Experts of a small language model.
Size: width 160, 34.9M parameters.
Experts: 160 experts in each of 13 layers, 32 GeGLU neurons an expert.
Training: a variant of SOAP for the experts, 268M tokens.
Below are experts of layer 8 (counted from 0) of a mixture-of-experts language model. Rows are named router (the router's row for the expert), gate (a neuron's input weights, with its number), up (a neuron's input weights, with its number), down (a neuron's output weights, with its number) and show model dimensions 0-159. Each number is 128 + 24 x the weight over its row's rms, rounded and kept within 0 to 255. Numbers have three digits each.
After each expert's rows: a language model's description of what the expert responds to. This comes from a sample of Wikipedia text that the model never trained on.

# expert 51
router:125131126153131131167109063111109141160109161150128135122116130146166101113135101098092176121093134107154147148126111124130145088122124147101119132095143172082137180133108135158116153117128123051145158133131085101136127142082149109140121148127151140137178111141114115103142122086114152138082156130131116125146147185163106136131136142131121137106105149139145137169121146153151118141156104091099136153108157108112140085143128108119137117148136152150104183129095129084152103107160100
gate1:114145120104108127162110108140126127122112139153132129145108097101162170124112135084098139130147131101172086133119142173158138083128117165118145115138142164113128143157127139172111136119159126117145157169167168122103098152106125091147136149103169113076166085166128122102175062087131105144107148130141125103124103124128133104121102116089143155128131135149107124104151127154133137111120086142137145144111172138127095137180129113126114101146143113158131195123131099110119134076137113
up1:127156108101122143127105138166094183156143140141133156106112147127099115108128151134128121136149121112150090139144140092108115145104082122141154141161147109100160169118103120126124139142102126131152149104115078111176117164170081146125142102095181125132162163074126091127125131091120121118118147111108128137111135113139123146111144100098113124111130116161157103135153164095141108159141135072098154099110140102146174139168136116150176129085100113111094108105144172115144155139095112
down1:128123098161081134144116193122129129082129126144149165143107085116111094133164140128108124146157067105166156143138110156124129153147119103122135147111176121124112118126132132164128153147100152126157114173128122129168111168120129081136130123126138117136109115190129129131167093130130090171118092138156145108149130116168157113148146119192156121128135124151116114141168134143107128094139124139144129115101130153132072176106134137134108121115133118157171093131093121138125147133091183
gate2:133108159168107121134150139138169106138091143127140167141140076143147108133107076113117121148123111152173122166136138138140163116141143143121107129144163113123139179137123125148139106146102121106129195106124126157106047094090162122110123134139145153168158132150138147122115096071142150093126163138142092147091117141133161136089130122122111106128121150132134106090167133134107133092107099107139130111107116124087124163182137159136166119166092163162137113124139124121132104134123154
up2:147115110133136109129118136125113127152085148075159118108133156105146187108109139084110152099158153126115100135134100132105138152129178127123185154113125131071173111097101115137122150133070117123129131116133106119128130133133192143140133200141144140140170168094116077110100130132127115179147190112113127164137149114146160147093122113137133155146126148093089138131117121111125157165167107119140132129128133117140100124119143116151126163139121086139105108147093115133157114117134145
down2:106106083080110135171133117135139097121104129105130124153110091096148145135120143138099102158112133146137158152126147154159108126141105123115117073102089136088147127124109126129090146095151132128150116116143125139138142153117078111137075119167128097121135157093137112144122134125141148124130143178090100122061122150118130123113098113090175151139102082132094103145091109122105170114080131111146123099101095127112204134140140095118113130105147125160132093128149120110098142097123103
What it handles: Word-internal syllable pieces. Vowel-bearing syllables in the middle of names and long words, especially si as in Monsieur, Lassie, on-site, plus eri, ili.

# expert 31
router:132094123149129135099102118109110137106127136168091107153187134133161172115131108106146123151157135151120155129140106106139113093121123112092094156126150104122138155143115138146156133078146126132156103111167104126157137131175122143119147134110120088146179115109149084108176117109126126160115058123131057119145141139130106139160097111113160121111139128123096102199128134112106097106150138107115066164112138135112130112139151092103124095125125128119120113116129137123064109133130135
gate1:164126142129110152105083094141104132149142122111130146133147135126075132094127145155133117146136107135158164122163100143089154106137090074130103122143147128116125173163159121173152132128111152132180137089127148095103170172127141117103148089149117093085158112122145087186125165151153123114161142136113109140118138175146089141117135131094146138102130114093109134092077111106115132151106136160109113125107150142131140112130156161080106123129152112130139095138154133166141155107101133
up1:129117115090148138173098116121134083149128178126132129096150094135119136122107132114140149128118149111132135059159129168118161119082149132114113124141151122135126143095132124169111158136170134114096110159092119110099133119092140110109139100155139094118115162127124101113121135127132073091098121110109157137177123131100126102156110083116096167128125124196116111164126111130158124092127149170128077084169143090110098110148117105111134138101118112155091136122163116144155139136119162
down1:109149067121108125146143133148122093135118195162140150112151112145114094104141137150093112106094142111097103101104155075096098156128166145131118134143092128148148111121167122119120125130143153114141119108152137108166114153106189112127115169119148065091110133124086140101109112133085124090082126146129160109120063129089156122146157138148130133125119118148125129123092118132178114151150122157125096147137111170138104150112155106117102119149137116151134095133153107114136160124094129
gate2:150112143128146128175118128111130157072143172135136127089138168130128142086142130135118142100135145139090106180158138147143173140138120146136146121114117136132139162149119164107133092126132092146148113122166105114148088108121151096119126114147181116147139130090142132091113133130140112058116103138145046102114120101121135112101175125105161139092134118115120123163114140126177162153157128115084162128179141139106140113161139124090172108117127139122135106131084120111149101121134117
up2:119145147108148093093071090103108136084163168120144113121114123091122107101137107093145123149141128117137123112132139123131119140134077107129171113129116166154164117173110131139110178167113141157126120132165129173094098121111077114134127153162101101125109121105092113185099142104119081109131139145133144106172121123140127127116134133116136201067124102135130129078126120113132132179154120115110140117089152145099109139120105144119126095109150095137135113121117154110152112117161118
down2:139112094094145139135129084130126168157133139145104096127136159131114106101150128163133115175136112118079141158127110137118172102120108151143082155137126103150122131151091135127104048083113153131128111135097105134141115126086150111146112104150133117133177120139096098109151128110107127083115112154117123149124176148104087145111122138126164134146160065126129124131103138140141098145142122133114146140102142159189136167120096121125135150146156176176091087113122121106134092127121145
What it handles: Name-start word pieces. First pieces of proper names split into subwords, such as Hal in Abu Halaweh, Sher in Sherwood, Gra in Grace.

# expert 56
router:071104121140093148084145148124108116168182142142138159116154102118142174138150140103130109123132136133173131145086163118119106142174129157134106128121121146119090166146084120120163117122182094126151079156153056124105129134138157125136140120114138106140125128125191149123132082144088138140112089127089121091126137137147112118085146081122128115123147185110109095163119109147099118127133110132112116136115167128090132149131132124111149108132140127154147129106100159120099107132123107
gate7:150177157145165149133146138105123129146140150121120116119153113120122090141114138108119130150098130148160123145132131104074082119147133156115121150167158110158156114130090161140114124124161131158148171129169109124150115165167172144114080125117097140135142134129155158133076137184181107112100163118137138110086100132103109179168136148113154140117150118137099117126109122121106135139106134156145124119093124106101098093093144161149135113088091153142136131129163100168125090093115100
up7:130129120110113124114130136118143101139153144127121129128107128130169155101115100094122127107157132161125180137107185116122094140150146094148141142139122099152123174128089135099131150118139117135127149106107114138140150143127158119169086129143155139076185111142147075086115156142171146119131119170180165101096104122100165134118103148099153091101142101094109114145140121125149140167144106165142104098134102077136163161148122092111133119113131115133134152117099149171178113102144107
down7:134140119134141147122144134124159142110138112144117153083094118137125192108159112174129089116137138101143176159099141136151168151165134170100082115107119129124135137143138109075093131142136153136120109158114127115082150104103111139123128116167111127151124088108090135128131119118159116112089126147116158115106133180107128138114116138118160137123120121149125109088096116133135084126133178079132081139112130145125117110140138095097113127187110108210130146143127109143134144101182127
gate8:139090140130156137108132119145115152110120148131156164124116140128105107104163137141160085108134101120110068156115099108080175096141147160145122094088115160143131168121108113154148125143143120126164143069118112115148112100113158177133109142096099112120122135084105138111117122118129101136153096146140122112076094081136162109106151173128101125129171098121105112120150087155143120139135146148108116169127080114102149136119076113095176138129116105125109118111142171160122147112134131
up8:120141167116128149111072119111156120132121163100111086110113093102079144149148129117141085144119166163163125139077114104101116137090142188118136155142125114131147137168111120105149105105135114109090114129069105102159091116129159128143141116127127132162116112130097138119105130114125112135170129128113106118176092168134108104085156167144103109114133130150137110113179072106130112153153113165147136141155105132146094160132096142109133129123112093105114104101105135166143104155108145
down8:140166169117147119133115146093137131115126187138086106123099137120115166147104096157125122141182150137114140142134130108118122153114149127148127067156109133130151102150121125094133129128116149102160180163124127151138172147107147114080147125127068141112130144159108162122121124146121108097127126163134128138122139126203104131110128145105139133115139133142144136127147089146131092198134160129156143112113149134102194160177151122131130106091123101085112140125166119151107090131129115
What it handles: Month names and dates. Month names and Date headers in tables and date phrases, such as October 5, 6 August, Date of birth.

# expert 19
router:083098154130111150109108131122132174145107125154077121130194137165141153124112122120142138130111121138086159142143099108125127104064120132092130144142110123074102118102115153131125144105125112113144122140157107105104115174125119149108134143100118100160162105122140158127123133117093129174094123131149057118130121156123114136158096141106155092102149134110096084137065141165128112074142122111131112141118129119109101108116135117094142071099169132114125133143114151133089109153106133
gate1:107162088155131110142123147127105162118118104115095083141146102153136112147117085127094137155104123102148115146141161115084135103098131124104147122093103146145089126126136122133113065091090109111115136158128071144112156117108147145072126142154148148128123083115120157150140134093107201139106092132131085145142169112104123124131145118120145151111155096126098154119134131106117129152128125154123165124095125126135068135121115146147090142081189139151127122160136128159106155114112131
up1:170127134152106149132137172141097163116144153124125127141121178102136158118137133095164121111127113131156142190107161138159120123128115097112129111135126128152141143142092171135140121137124131116147121145117126145125084129137123099115100164092131141134170084114138133141118124136116175108118128130129147105134120140140097115149052124188151168118139118156116136119152131132109051131119102115171159130107135121141077133135110101122117158102207132125106189146155131157159131104113128
down1:129120054156147114136166116132107115131067103102124115098150133145108094146140150112105109162162120138182125145121108109139099123135141136118134131141130106140140128143080116112150130098087140110117101135074140138140160115149096114124180150099129108120133091182129148158121076146166148145122108116138147155112184197122107147089102140135130151152129130140124129150146141151144145110107165121157176135140176138162102155143122134164131167139097131143143130146138099138141129103108143
gate2:104152146154116134145167106154119133129127144127160148089109114138109131149130162132117133112158089142149115126133130182119119110171152122136125119179135130111147109123123126177152120133118137145120097143134071115133127160069149155115157142100083084184121174111152166208130114134088120103107129115147085122108100168159144096130135174136127155143100107132103094141093109167118123127149150143128150148145118123141140137096141101154103130130136140138137169126126141139099103105184124
up2:117161139102101112164130151120133130114155085144120107111146122149097131204125127132130130158102135079115120101124142129120126084138106125114118099155130140130142118130135142139147125155131185149095193127132158107142115160134130148126105144117118110190119080088156162148104129169098108100166164090137101105086144159147109140099105152159133120164112157105099108097077130108093118081159128080142153148113112151142130107117141131143121123122131150144106128152133124106110084107144124
down2:093182115107153130086125135155110143111153139127135101123145108118112143134097154155093139140096123116112107123128148116161113091160082138120145110131128132129124128167120143076116068105110106142112100118133125090114155103143125097144159106146124129153142097163093158166127118104133061110168102124124095140136095151108118119123165165115137184110137127124110159101078103112089129106117115103197131078144100128088138146110123157150129151135107120122115099103158124122108120105144152
What it handles: Word-initial fragments. Opening pieces of split words and names, often de, El, Al, Hal, in words like deer, degrades, and in table names.

# expert 46
router:117122131103139147107116095141123117124119140168103113151137140128094170125155129088145167172120137165143113112119133075132137147111153113132090096129143142150122130133141125154143153131130128158142155080126104111152157127103144133143078164082144124175153124079177144131145121143131141122091110133123108120178135124119173158111119157142175115120075116122108074165150124133105111123140163138112098137135157121102127149165143122055146140106141076148123158114125145110124100104177131
gate0:099078131117149157119148152146139142098129111131113135111155141120112166168121135119078125118175114140116125104132132143121115131122129164119190084106176123102149135103112109162158109128115127168117134110107164144145122124101109112123135155113099117140161106121142119160154097123142099160112180182148091140102137111099079111196131152133134137097114125120160103127153156089085132148130117077108088119127148127137140117122137101104096079134083138130092151116158110117100135156122133
up0:149111162144164129150150094133157115171117095168095141149133145161130116095115103140106150111151142156131149140129138144132116146100151137120137121169109135099110130128182153128077083167159123146136136150140133129131182178129144145133124109102113121134123102116120140124080136127153149114105124109142130110109116149153182160146140108141116134088119099107101139101168142137161136145088107106087158158095120127128179139109154118097124101148155113075148102103120173185151108121102097
down0:141137143173168147103166103164102087149146150147124099163171141135131124122160097107118135138148132117083098106147119154098150104159100120115144134069134134156114187125120130122133135129104157146155066100152118135134132107179117126089142086128123135158124111120099115143138147166150142095123114100099127133158148139106160129136105123160102123175109109120089135064138150157104103115135144094138120165114134139137109067138161096136090145157156135142140106129104149122127108103131126
gate1:104095130106144170128088120146112093141134120130136142144127117150117169118148147063153109118065112087108110117149131132130147152119131118106107117102125138145133093121152111131133089100158123127089127155171108134152114132145091205098084061128101103112144136075121161131122118156118160142121119132120108151143159116124145139135145137110154137163150132113153064143123118088136111120120144138134145132126140141170154133151110135107166133093157131154083126127099116159138101164133085
up1:104121096123132078126095154140088124162138125165127128121137103123085160094136116128140108172094148109121140177132121154118134108132112100117158132126091103101148075114123143142151108102110151178094143122116152162147109109132111163090142079098117114135096128146093144131144116122133118190150110130116137157105155138149136117111146185167105121125143154135137109123176128098145105125107153136134152142124140131159123148143143102108163137152101133174086155161154176147114108123112068
down1:161143126125133110117133147102141145112114132110060091116139143130120148122117143180111139120143119109105131103118119152194134134132125178143122127141111130113148112133151133092142125111090099162083142128143059112147168066125102132099090141120122124137132129162150125078103156127097116117116090132170134140096145098107112163150091101115125138104173141122134096156116087101121120142137138076116165126186161104120116134151109108128099144165161143125162152094134141137100123117143128
What it handles: Abbreviations and coordinate symbols. Capital-letter abbreviations and initials such as US, NA, CA and TD, plus the ″ seconds mark in coordinates before N or E.

# expert 33
router:064085120116142151134104110160155143128135129157166145132151104159109106106144088155150143117154105087154141137146115153122146139120145135110112133082153144117108117111150095115138151126170060107128117116109087092126155138077156121149103118123137115144127120147151122173131147116131137108119101125093121117140136181132146161088172117187147119160130134080137118151134154142105139122142160128139112159125190132097132138107117119107145100123157157128065150123106152136094149101129108
gate1:085146083109134124077153148147130136135169143106152120140179155126092120100095151116175144116191115132135128122122121109100148160134156137134131102162119137114087109112164144114121137120167131112124161105152110111133087151129138138098078137160130108163188147148135111169151119135089140116137107137111122138169048100110129133172124117139129111138104106124139148101122161126171118113118110127094090159159116138141107131132134149150142107154078143126130134139166119123137078142148139
up1:134187113101110138096157094125117147121141151138130114119179130133150169133103134113103140103147106141111111155116178061086100116109141154128151142148140129168127095122110116149096116125101140108080129161128136103117131122152147122133077156109154135121086128107188102114095116123132127100159125062103134108106128107109105145158122132151157119165154101131137161124116162099129116168129145115137133123170075154096128093144068111124137134123171126129113101137144117154111118138122104
down1:150168108093168143121116150136117090121137126084118147142142143176092114130133114131095188140119144143121077088143111117130146123131129147121125085091118137152119104179141121156139110089115146154088149140150119123150113095116127168123124145125112119127172097115187135096129131163155127142128177159104155138157086134118152128123137162136112135067151106126146140134108152185104099136142123149115149116117152121121120183135105126146118078124141081135165161153133160104121141142130157
gate2:140108155139141111164122114114138112107187111117139168160169158137107140106123108128162094137114116139162091155151130167104145118104133134055113148121129085119132125110143109123150144112176119076135168143140105141098142180140130119121124147135108099100128150116124125166092139126122121135082122122056106145135118123193098121111154122175112137144131142121132107143130125109104157115139144153117118079146151120109155094111172145115155147127122132118134122154136161129084138081117083
up2:099107107108111126130125150139109116119183146143093118157079138141140098172137136116120146100099154135127143124096096127126139106120105105153123133115113107113097113104123166132161114138088109113110158144148107163121103123142170166119157163119098131161138124136108138117161081154082164118118141129133166119117142127171132125140143147127063096107101121153083089084105117101135102150101150130111103142148105095182137168106116169117121143115107090156150121104149104150163143156092154
down2:147148126122068151129096136134105135145060145130131144100138116143098143109112103158129138143143106135133073109131156113098139103139128161143115089151107126124152104138171148092135128124133099155135118093139175093149111132124139091124121128111105139097209096123169127082088145108141113124090115138121100135123142091090108100111118148136104118159107108143164105143121151149134097087123133136100092102064135090142176136142106122130132156132090132150109115122140095099117151113115135
What it handles: Fragments in technical templates. Word-piece fragments and labels in infoboxes and data tables, such as Cellular component, PubMed, Website, Clade, Gene Ontology entries.

# expert 30
router:097154097148116125111116118108119141124152146136103129120132120116153121113190097102129144166115135123113146109081102110144131108120186148138122126089143166129110139112106075156144123102144110145168116120127117110159125179127158134150135161083139131143147156117190118138158103135134178112111090143159122144160140124173099110111117090106181130127129164135124116131103123108141126122164136117101110153112139129111131067123138152118112091095139135192125127135132127150090125082160180
gate1:144124134128132151169134184157110126076140136146104160135121132157123174133116099134134145155110158102098135123099130116172141063151116108153123133113119127114103120107146116118139164101152139138110098078133127130118102106145126166084133145069164116102161114061161148116161105139154111114137184144155117149129124118136154115138167115130152121134091122157128080094105129113154138106161119111076110133129116147134114147120151176153128129152161111153114086116162138142132145138093117
up1:106142152129121118125107167166125165105110140127117133168073140112128100104135141137131125147133108129149129137074114130146177141156163088104102126151119128116130127109147139107096108083126134170144127104135108195115147139139155134097110132119167090128130119130164086147154094131150172146148153143109150130119143078141084082132133113108154145143119119175131088082108153136177116132128106113166140151085152115082146099100125133146103095109098131091136130097133135151145134112085135
down1:125152111151132128143134092100142111128120144153132087154140075084140129122121109099132085126144116133153101129132078093172078117126111136124156147144141126086155157151115137154091096109166126113143110151141110089098136113130145102140141084151127120125121116099099127153149125134164092153094119097123152175075128134121146132138127092140136144115114125127140082142102147129147130123148100117113153138099161153070156158187143112096083192108136142114109152103120132142157128136116172
gate2:134145146104138138110154121134095178106097137127137132139125172156142166127154152115086139159135149166116077129146175149108094092126128111086149125130144119127103136156137114094084128156123147149162129119170151133089101102127127155097120113114127166125133125165135084130134158185170139105147148127170102098102105162120126099160141133103146146133146122165171141113100104159115080108136135118089116130121094135138074173128148117121148121144125101088117138143151105136122095130112085
up2:127143095101153116132092122136114176111108144088134138093135112129099076101129116170154090117137135105131131135168086118131112154155136130143080113116159121099115082108118134133136160120140135123128129088155138134127171106095174136169147173127142152126128124133128139101109137124107211143117110148169166120138124089108117127117146141152109127122107129116113095151120155097105135078138105137148088093134112172099121155134089070107122148157085112127096156138135136127145152148135101
down2:146105145133142128117132150144099168136114111110170123130138131133111165150143117130172122073135087099116111138098159130110158138119112129137154150156131103115107116136097161157125159094168087137156144125137092121040145094105120137136100144152111087107158089132147148138131128069134141156131129171088122132110117138144157114146154149129160176119131149111106171138143141142136120140122124102136143111110143083138112209098097110110119104149145097099118160115121120101138102144156117
What it handles: Digits in numbers. Digit tokens inside numbers: ISBNs, money figures, times, measurements, list numbers, scores (978-3-59-8, 24,000, 7:30).

# expert 48
router:089146127145101124134172121135116120123129128146100116130131143160143147147164106126172147142123140145087111149097072137121119096142159086111074128134132175135100155082104103147104141127158086135154146166126096101161140158094125111150190173116123113133121128112140128142083122133127187142151134128147114127167121140137119148105129093125165132118120118128160126112096146102081108105177115112073150113099173145111106108114128155132128099082164135114141145114096119133094124115110127
gate4:174116132142127090125160103132135110120148130064094099100127128124119131128159124151145146139129150143165073082128182143114157153125112118147120130147118178143131134153109157110129145109114123102132116149122096106129125175111168151141114171089165097136136140096132158117138095113080154116123157141112140099111105105131126144142142159125155135160118108139112167141129105124158126117123108089138146137121097161160120112114122142142110139131169139097106175109165126124092192184082159
up4:144126118139135111111124124122105091167120130129127096104140138144166122138112087109173112124096149145146133096151153114100077136115156120053119124087108096139130119127143180134115187093122112166138121147077138135127112109129147195131087105142133130109142139091126139128101089177122129107174102105126115116133152141114124117106155094131136142124137116134092151121115154123136069063113143126138139106129184148161135110121134121115147123132120151117131154156119144168166142160157150
down4:133130131103153100104141166130110101108154088128144118093136127145132163189110139130170130113086164147122137101177135141099100128144139145119134102109128110137122078111145159098161142083137166100115145158105179116103168163137120138147167098157106135146111114157135093111124130122160091119160153122133098149134124130111116149153117101116101135114140095124137133115116126150148101074093111127077139136162148153132160116098179143153135090129124112135144104120147060139124105117152091
gate5:146121102131122155118143118129124132081130134127114078130117147132121135102099110111122115118104089084112141148072136122077171118121125144101121115198145170108143127130123134131126113100133095145148133119111130123133148108132146166081115124140156133097123082142115144157110109116150120101127103123145151154125059127167115112134152123165180130160107121080100137161176156119124152175080152128164155155105158130119159129131115124160126102152074122140107108108106099128111121161097101
up5:134107106114176131139127191184115114088119138127103144137109148131153129137126118139140157168103094110099138132136125109144180137112152113170112138102151140185138142154130122137110120144098077114144127142195115115137092114139112097127116156123124128145091135145108131138116156139090138124120155117169115116125107128129109151126114157124130137130158092132098117170112161156161133112087159156162110134124161170157142135142174121149139081117119138121084102096136134124099091182076116
down5:161114103148141116102088073087101095146143123112101147115101144182135175152133111147156133136121062086094143136137103120091127114154135118124130122118167139138120093150102148107138117120163101129136103143136075156132109163091120119148109099131155110131100101163106110169143120144124122134125146131132115143109161158087137153131090118132139149144142164106118167120108100120182145114103136098128134087131110121120113121113112146103082155163123123114100103107111078085124123186112145
What it handles: Opening parentheses in infoboxes. Opening parentheses and invisible spaces before "(m. 1984)", "(born 1961)", unit conversions, also dashes, carets, braces, years.

# expert 28
router:140110106187079138128121119132135116128127166108168093114137158142142111159140103099153125117140113119163160135097111135062125143140157082128109164131143122129127144138171093108161140146148090128131113079147101135130083139099148112138105157118123104115179118126140092133123107111117135149108138155156115145123146119194163108123162113152146108118111186104105139116122102153078153146118148159160105120118106116129114126150163097116151110111154152155112188115116129159154115108138162
gate1:160116116154111132113153100155134126128132125137169147074135138116143087086102118133139130100140145148108083130171101114115145152137124127130099176139100122135149134123139097083125152121113122137127138146142124120144137178145110128174129131139072125147088069124141131163102097121142126141094161118178070155142159126141116155126144105164146119156125140114143122143126106100127124155135162145152089088138099134147128117112114130170111118126086124118115158148041142157143115138122073
up1:122118136154181121124134136119146160166118115107093153106149117113125093136117121149088108135136139102184138131127151155138131086151105139108174092140093095124096152148128156166061123131085117120159061079139139167133119105099113105114117124146091138119083145107176156122133122087113138162135143134091132109121124143106115133099138150104152118099133116119121104102137137096108093108110117094120152133107133152103150114144130174099143133096103127069107100121111163121125131140166137
down1:131133128131158126099137130146112126099128136117159157134101181114192092133137111129163160081080117159100103086120137127079155127131181142153094111150104081122124157131114102119162115161111172126099136146135147127126139113138087149122115132159115102106126158122116124140133135160165127151168157155168105175184125092156113115114080089128096085140108147067120121129110140145114142111123126142105122134143182120134123133140136119122118126119156166148098121128116162137141109119147105
gate2:138116106140120098107125182118116135152106145121148149093157106080162134166133124101142122112133119138074149076153156102123098156120117167116096131143115122152112133151152079122134132142139126137122147171159076127151125155155111125107171111106119108164143143089111126119119139062131121193167102151116112164082122157175135136144154100111146182146112158141116095132120136105148130152115086144151131109132080132114130142121147152156139145114171112139117128161120108100150134135130111
up2:183148114082145092176186145144090127078083121142158150121106147124151163097123113144150146130144135153119114100100122129095136186162140118168095142131134169119168156161133095087140141159127133111125110178128164168136131136129142116116150106093113161162148117112133132093130112111103085134115161155100098127105145148093143133134135117131159130156131138118120121142096114128142138127124134142107104166138110106129140191104154153173129160150140113143111156134151118143163117110104138
down2:129119113124149136140155144114138129093145105161112171125179140152129117147115118123146119125114112106152160149143168158103115182154105094098148148130097154157158167141100110120141149143118136141109165098117120087139151111132112158128144111147140120071136140137157143148111151107112151129151166146119130131127093081130096146133049131165172140135123140145159124098135138118142159171118173144079139131109115170115162127112092081110095102145130119135109158119170131099083150106136124
What it handles: Word-final consonant pieces. Closing consonant-cluster pieces of words and names, such as -ft in theft and twelfth, -oss in Glossop, -est in Limestone.

# expert 52
router:143129106148070128117120082143131138136110147114118153140174115197110131193178130103114136129102149112140127146105091115130158142134119112135085102109169137095113128127120156141131154113145108076118088154175122129157141151094144129134135134042104124108179132127208164105148136124110117163125123157120071137124148122143141126135129120139139131131127117117113092117105159139148120147133122149113134135128110141117116145159093115117140109097105161151126096138116125157120154135093113
gate0:144120158108092086100164173138126174100130145129138130163104107161149113122105123121148131110100102118163132104148159096104163149147143168107134117146143115157113129171123142148144116106135172158093130147145132136132156131102102133137134142073079143131134103124097079101128100118090102105094090194131139108097163121150107098123103122129126156124146098125100125140132121134172131094133140146155156092152113150140194137160100148138135113141124150146113150100103081123116118096141141
up0:137129150115164085138103091130150125102124107164177129123136143165124125157185164112110138100090153149137132142136132117126137127129138097112097111102082131115137118147155159133122170124119131111155118173116150119135132090135164148118112158161109118148162140136127073111096100098161101082137126144128120137126098133137071171129074161107118121067130164120110133160113098176107134123132151137108117126103145093120127129094092175167145125122134117142151142112143134120115112131146065
down0:140123112124157160141130136081136147136102108103142189172138174144130117112139168144184137154097168117134175114124130146118140137133122157145138132079100140147145165086145096149105140121099127140119156132165132134162148150155124112143201096142133165125156146148146129151134155096124090134118151114131118137122141110156129150141155156133118125164154084162149108147128111141147105172135104136092115112086130121119143214107132089128100104115124118106154125123111151146103147147130151
gate1:171155090101113114102110147103139124140122098152130124129145167100125076135188144134146124109172136139161135143115108111140161173143139125168082130124127140149121151108117129109159103126129108097107120152139163133096097163143104132134143088116094102139113137109134121121120089143132184153122097108149156138133111092102152137168112101145130084101134169128146119096121093094065096105119111104140151136144089116150172133140118115165138134147121139168157108135113137110137155096084164
up1:116155141086157154122107144152110190121111128115121156170103174129117111103151140108108133131139131106143169149115114095156075066121124129128124116156139159145142088125163146139098163154169148103106115152113118124185144112111149189128139129158116081165121106133080087133120131138123134143167108152117128108111088175157120095156119088144104141134135112128145120189107109134158145103128163151100155141108148166109123140138142149102117130117145138095142127143114122151140113139110137
down1:125155140149135125117103140136138112136119132132119115053157117092113101102116153133148123155126134128143109129114131142100121181139126114146149183127123101084153129146111093116096159104112128114135145138132112173113135119119129141107153157167076164134115132159128145146157136110090162114100118121198098144135163125111141132104135120134105123124091154116091154101099120111080105166149185126164100114162117076139160130078103153119123117170165116141116141124095145161133124124156090
What it handles: Subject pronouns and adverbs. Subject pronouns and auxiliaries before a verb, like he, she, they, has, had, also, often, eventually, mostly in biographies.